Weights of a small mixture-of-experts language model, trained from scratch on English Wikipedia: 204M parameters.
Below are experts of layer 3 (counted from 0) of a mixture-of-experts language model. Rows are named router (the router's row for the expert), down (a neuron's output weights, with its number) and show model dimensions 128-191. Each number is 128 + 24 x the weight over its row's rms, rounded and kept within 0 to 255. Numbers have three digits each.
Before each expert's rows: "comes before" lists some tokens at least twice as common just after its tokens as in all text. This comes from a sample of Wikipedia text that the model never trained on. Tokens count by the router's weight.

# expert 22
comes before: "the ", "a ", "his ", "their ", "her ", "an "
router:140170104176116106117157150077127128104111118211144145137154117118081105131109094130098109082134167105110151104105141155126106144138112152109113158132144123136163133123150143142131143144128112
down0:144112168123154101098118107150117129182141113133141163104139126134184152121131144175142093101174101111162156145124113155078104097124140113113130079110112117154124115161101122119102125138139171
down1:125130141091127104093134105115136164125098143136131143149146107144159144120121111179154125134123116100136177110133172101121117149121152071095097137133153184147091128121112130162125130103126154
down2:144135149184126136144102114105111108127130124108118113112150073175162125169110097144143152107144136126137142165088141094104135173150131091140138123097087125129165124141128149115097131133154129

# expert 6
comes before: ", ", ": ", "\n", "\" ", "s", "s "
router:155111124159133116101063179124158142115114122151112111116165126148118106112113116099101129092125107175103137143100115159106112137112127130129137157165137162081114118171121138118157138144154094
down0:071089115126154111156100149174144134126119150167115114111148122152087194117134121088115181148132155131171122132085125109148130143104146082139138112192087160164143133104105096141129136144099104
down1:135124102090130095131104161133113123148133141118118087093164117082140152161139148147129125141108139116172107149120118124118083122101089157155097106129137133146130146157090115089125126158118135
down2:174088138143136133112129102146090106088082158114157131150112116135112088125139132124104129157137130107158158111122151119149110121116124121147099113138158159098113136149132112139147122144132109

# expert 23
comes before: "0", "4", "6", "5", "9", "3"
router:175135119152139117166123155096153138150100128117148073146155142103118096151121116134121125085176119081142141115107138110151144129117084114157129144148156116139125135143165168096118107111091154
down0:119162126092146135118130172146156139117083088149158151150104124099110123168116107159122101122120109100123124129158098151150117113161096125086130160174147128196138149126142104088096096085176164
down1:145128087125081146109127148076121138132169087105128166145098117119149117127118151132114083149131120141118150134170121153107144134128138143145130172097137121132126078159154147132135136117152164
down2:086121134125119120118120183175143177092154100119146119120105142108132130127154119174113074126159125135131159145141152122117145169117151102139124140137115165145114106130148126146138127136117108

# expert 38
comes before: "the ", "to ", "a ", "in ", "his ", "by "
router:156156148151119102137103159118148135129143147140169150142141139131146096118077136125113121084119134156100130130114082153095118097146124114119110150143161108163148126158166189143154163150113126
down0:165120121114118119152133112103094106131070147164148130123180093137183124118151121126150154147151106139151164133116156123118113126151134152134135117127113111121109125116145113129148149087103148
down1:141158123114113134105098119151109149157147143092146104150116142180110138123131114134095105157158128151147138122139087112118158164115157124113108104122085108108134118154122143080119132136126170
down2:151154079107150118166166121119125141124110091110084142122110162088137146125125115141140162141130137117124119107121155096149093107138153117126137136120125085077117135135125109089143087130157127

# expert 43
comes before: "| ", ", ", "|", ". ", "\n", "."
router:145165136141121094162111144125119100126121092143102135116124107140137122126174158115163094131144063113133132133132125134093158112103123130143236169140149122168129150136132110121133161079172111
down0:107090172130125131136137142149156127142096132121129111107204124133096125135170138107101101107094120127080111091146125152134132135143110108100135107102110182091187107098175160141151172113122127
down1:125151118147110173175120103176092148122153112090142099114109133136126089123113102139108173114130146111120131138107096150078149134135113207112116131132108112067156132131080154114138153175113112
down2:159153092137126143142080149115117194142122150065128148113100105143123126121150119127131137176102126106149167115095112102154178155069092137131144122140093095150121114116112079125072124154121094

# expert 28
comes before: "–", "201", "0", "5", "8", "4"
router:136144124116098094117117150089143117137136156147162166169126132154131096161124109149133113111152130105128131120098148128158148145093114112126137160097182140122159121137121160141152152159063136
down0:156136104140128110111121128096111134145090106114131115143114098131159110057146135135115150146138138120142134129129083133124094112113113160100127119130162117158141079110103178151111093101161123
down1:137139111151122152136126080138092126164091094154145111109154134087109108147146109143093132132105137142146112149095112123130132158114103070125142118189106132177128083155132129098161129140108153
down2:111145133135133102158087148126125132138163144094134160148171160125120135152107114140107128135105116120124175157101162149141116109146156113169102102161109146148112124103099094110112111094118105

# expert 5
comes before: "the ", "that ", "of ", "his ", "this ", "\""
router:129150124146138110123129117137119063111104133121113116118145127131074152143105086130159143133131173106159116104078166103110106110076152140146114173156099137118168114139148109145153121115144126
down0:153108153148114131130131131144106133129118143156122112102124124126120143154164138077074110140119105111138123146122147112147144148152137136110095158140112149063136111141121130123166116155136119
down1:149164141135169091133131180129139186150122096088096131133104095103118109150128145146128083097126138084080126149144137154109126119151124094118126157135130103109105072087170110098141149134177137
down2:121144118152158204128134119125133084143122078125156099104127160123125126165119133167120140114139110105139154130126110142111105098171121122133137132150106125111114129133131103142139147138120156

# expert 25
comes before: ", ", ". ", ".", "\n", "==", ") "
router:179134112154144133124125136125125097155114084203121137124184081129127152138121156137128123117163107115142189159071172125125153114102099130125176159136124114116113158138130102102152145098112115
down0:103098136112148122146125078146097153159122093104120110121108119114113153170124130125137163128083089117146109086175175142143123164137142104157133111163134179143161126110133104164128164177102109
down1:122135153111125144132075106118129085088096148066112123104134101148144122129079109146125083145114096130120133094105132128093160184123128140150093105118118118150145125163112145116159126113098106
down2:112133145127126097149098098119135170145087170149096111144133115134143164130147161103137144159144146136108168105117140128182158126133128115158127158154134094171114130129142147112101123156109114

# expert 3
comes before: "and ", "of ", "in ", "for ", "at ", "=="
router:159116106162152118107097132141106132100134090126100112119118104142081069121138104100110151126136119152133130082104106135151173131135083098134123145119120124085121132134116162185131122166142107
down0:113129107129133129124138146117139146117125123105136105109157155095083112145113146125102143142133135063123165141127096150165139146136149136174141124164174167145078110136135131130117126139106177
down1:176091111122129154133135159103099127117125134089137097121132164166173111068131107091125146165167132149145114103145146150118127093072098112138179134075149110141146124118073126101140134108140109
down2:135060122143135151135101103120123104120166162120097121085090130117140083158150100110125133136135097122146136130118130096118096142150128088118125121143124136113116107130139142168128141109123136

# expert 71
comes before: "the ", "a ", "be ", "it ", "he ", "they "
router:147153125133110117126130132091145089141143138154106118137171138167090090164160114093124133123150119105136123106100144084126140104125130158134131180130128168101137139162134146146134171105129128
down0:125148118134135157152117115159159106122101099177141100140123121121138169097134126144142130148105095142108108106163099118164129136111076165150107133176160123131136126119124151125134121101110089
down1:137118121158164138161101132149136140088153128074125146098121144116081116100158130143133124131115101115117134128124132121129098146107103124113145135132091088161080129129163104107124158140133131
down2:141117116130153102117104146115098128146113127094117095147101110106149131093099101144178177146092138113109173163135122112148080142137131137087119108051137149173155152149142134114146153125129142

# expert 11
comes before: "\n", "\n\n", "| ", ", ", ". ", "- "
router:131117101159123134154150128116138084125113111180108141104144127168137117137165155105151113117160085132125117144115088111113144102094110117121211143148142134141123107154123124095145123076129105
down0:125156125136080118154136121147181131153134110162129122116133113121136116156147132165145097152112125141136115122128105124131115160094117146096138127107138125147138127101153121151128118109117145
down1:170140098139133133121114134126164094121131130107143171112115120133131108164122103114122139102114153158182119123115154084122101145189090108167130112118104152130120118136121113143133130152128104
down2:127154125150114157127109164117113131143129155124094142122120105120102121144089165105117128131078112103138122123167152131137138130138157131124101094117160145137130124134141115146113140114098136

# expert 2
comes before: "in ", "and ", "of ", "to ", "for ", "from "
router:154132057113147125137078129116134117137129120131150129129123111129154129137125105163120133090152105108075148140129112127168093140107074083146110165135128137116131103135181152137153151172154145
down0:101122136121140139120134141160096102145148109151142108151146106115149148119160122156109115137144140138151132175138137179133148122106149158127156102108156109126098149147111123113118123162137064
down1:142098135147140136196107177134077073106102133148110126121118112150118151128128155114121121136116162121147069132147109140131106150129140157130118088141179141147123156137118142120169096130117102
down2:152135171139149120128092125108084123107118136099128109108100137110146128126127128132131135111134113157113136087087097131091178178198157138123152111099121100140096102056136093134123086168124136

# expert 63
comes before: "\n\n", ", ", "s ", "\n", ". ", "|"
router:127152109146119127178121124098164097123126120124132136114131111146107136146159139116137118099150101157116135124097088148120126104107131110149230149143095155160128155133111140118157120079126099
down0:123159137117116162108115132130154172094117120132135137102114134157154111104086096128175135139133124122126118095138110128143142181165114140108118100167148151145120099123118115080075131174127142
down1:079162114129090103139111160137141146103137130139171130130133131099174177105117115131148105106145126091155130142083125121140162122114122106129136123124123179153128138146084104098135113086160161
down2:150123118133165131179137161057127175136104100110107125115156139117150142126160116103111139122166117132124141118156100152143132163104157127142127129174167188147107108125147118169132116085140136

# expert 32
comes before: ", ", "| ", "\n", "\n\n", ". ", "- "
router:120137124133124126186133159124153087138140109113108141130134106154120116121140169115147125106170100117125128117129104137109138128097101145135232162151126166146141131128107151140105129091154112
down0:100139111118148141098095109084089105139143157087119119168158117125120101170137144086151115114119132135155132182125183112129094158127128113135162139120074085117090113101150135115156106147102083
down1:086167080099094131093143129164150123132095127084126172135121100123139103146092123134148119169130114107090138157113100095128114131123120113120135101151147100149107122118108140152141110139126173
down2:161098099143140145154104135098107120142126168099161137105158091162148128123115173116108112129120087123135081119100118150103125144142128103119120089141138133159129156182081110111162084073144141

# expert 46
comes before: "201", "200", "(", "199", "198", "202"
router:167125147143107104129095147120152116147100161119109119106144098138147124121147124110109126140131138120159144103111136110101137142135120157151147135081159164107150099144096156167163156115104141
down0:133128122119123156126149115126130161160152129097123148080122134106134136103094151195150100126106143113130121110107096114099118140144138108126120091123122133120124142170147142085115130157097071
down1:155106140158161163175168091098160113143091143132178116084171157129127151122143119129123166131123112146101104149123132126126118091141109141101122130135150137135109117124170126106129149156124125
down2:153110141107180124100091083140138110104080162139117141111152185167108158137097175109167128154133083136142095131133156131104108120116138101126175096148117122111114111104105097128144145110158155

# expert 40
comes before: "and ", "which ", "in ", "of ", "but ", "with "
router:122135139133134106133109173092110106146105139166103109131123122141110128126155122098150068133144152119104129125123096099131135152104116138124140132142086102104096148155119103138146125138159131
down0:135152161126105093144164108128164125121170124119150121157118122143127128119123120166107122141137092122143121118120106102120131127139085128140142068169155152134145143145132093162123118111119129
down1:146151165140166123178171134158156129134156159043117132151156179143136149113116116103138128112129146115135130101103113126119163132143127149097082112118132146134128106151127129080128092112147112
down2:172151089090121120104125167139108077101154134098158121095103148091127145113081163162148099144128092131093127131111144136118154202141172169125089126112070126111102125120124158129151108132118170

# expert 69
comes before: "- ", ", ", "| ", "\n", ". ", "|"
router:141133115128134134181133149130166080122116111126144137130176111154121116146148134122151131077163069143135144114105123141106140071100094113132202120148155151129195127151119136096140135073126119
down0:161141134133142107132111159066142132171120111148141136114141099091129163131099115213097111136091144140087094149104109110109154109114065095078108081135133163130104142103117139146159158112155069
down1:149115124153152138127084137135101122137123116088134121082109122126122142155105143104107096156160114203161135104144099140140141144094129117108103147134096163158148080127102095125128159148130124
down2:128135132108137124120125089112130114119116123135166144100120133174124145144078106157074151132119132107094092131126155191191170139097113160134124150108138135091154119134102165167149100140146136

# expert 31
comes before: "the ", "he ", "in ", "his ", "He ", "a "
router:125132105142137087117094145148155103107141115165087127120126085123117124154141161127074170114149107128131102105122124092165116122132106158129134138137158146108149130124127123178134123136126117
down0:182116125128124153122149166146129076101110130127072125151096127135132112150103194110125155133112127065136140176159108154162117119137116157099133141140131135127138102158148134122141152140173147
down1:152119150128154158144146122160139111156117119101106124152154155102096137069134125123112094114108158109117113106103131144162123114116183130121128147185141143125113153126095124105162135112148149
down2:176150082101178121092158146120166134086172137108111116156098147078107072133105134128130145145138117115081153180102135145112124150143136136124145120103109120155143119142121105111134079141115141

# expert 30
comes before: ": ", "by", ") ", ")", "; ", "): "
router:171109137161147076118119143101161154076124121136130114127160126114115108124160134115086156092155139131084142109109111160142114154130156148135136126152143173093143092150134135145152110122102109
down0:146163122157105129074104088179160162118142140118085073125124149107115140166127130114133143127156100127131071143119145144077146088132154132163136072134138108114107141119118154141116149143127108
down1:116112131129097163123121144132069134122144138138141123104137126138131127148141122213115149106126179118126135118169190149116114111139160093111144138125112143102161161103138151111135109118139112
down2:110166156146132123113170107143150111132131108137120100107087125128145131162104147101095166181144146129164134169093133142093117108118111142164132151147135092181106117115163150149146139173096131

# expert 59
comes before: "of ", "was ", "to ", "is ", "and ", "for "
router:174174123171127126103087174135137079127139154124091136096161126102085100127144132093153108091171155127090130095097085180118136147099131119147158149187118129161152127165159147113145182154131145
down0:094097109180135119089078102117140152115110135130088123162135116107092113136119132094099163146142140150102144137118137146146056122115171155125153117136197146102156144167099112128119121159114142
down1:148069133094144113149128103112159138166118133095113146119115155132117150139092114125139133125143142135119183166129129145124116153162111080104172102118127114154113136150142134146136118152134122
down2:180165164137131138160106130146091108049109147150123123139121151126168148121154128153112119144130135121143124103157121140175093095093109168139137153124143109094164162081122101104150140116158099

# expert 14
comes before: "by ", "to ", "in ", "the ", "on ", "as "
router:154163106133081107103102121098154093102166114149107109125153082117141131136088155148132126129153153164118162131106124156109135126097113113118112145172126114146124116168109169134157141167099099
down0:111130157115118140133167153107115143136091108111126151143138117136120113114093138080135145074141154129119070073134176109139130094096117142083105110139141155074119137110163103108125096166127119
down1:135178157092131128144142113085133124116131141117114149138160087145091123154158132157159095093151099146117157125110179131123118137134144110112119133128117133150112087138132150113093130090157162
down2:141118136159146156141114122098130129124095139117132121100161121114092100159078125144122130155115150124144121114098154120120132164127177104125112156097142160095110094123086100138087148158182098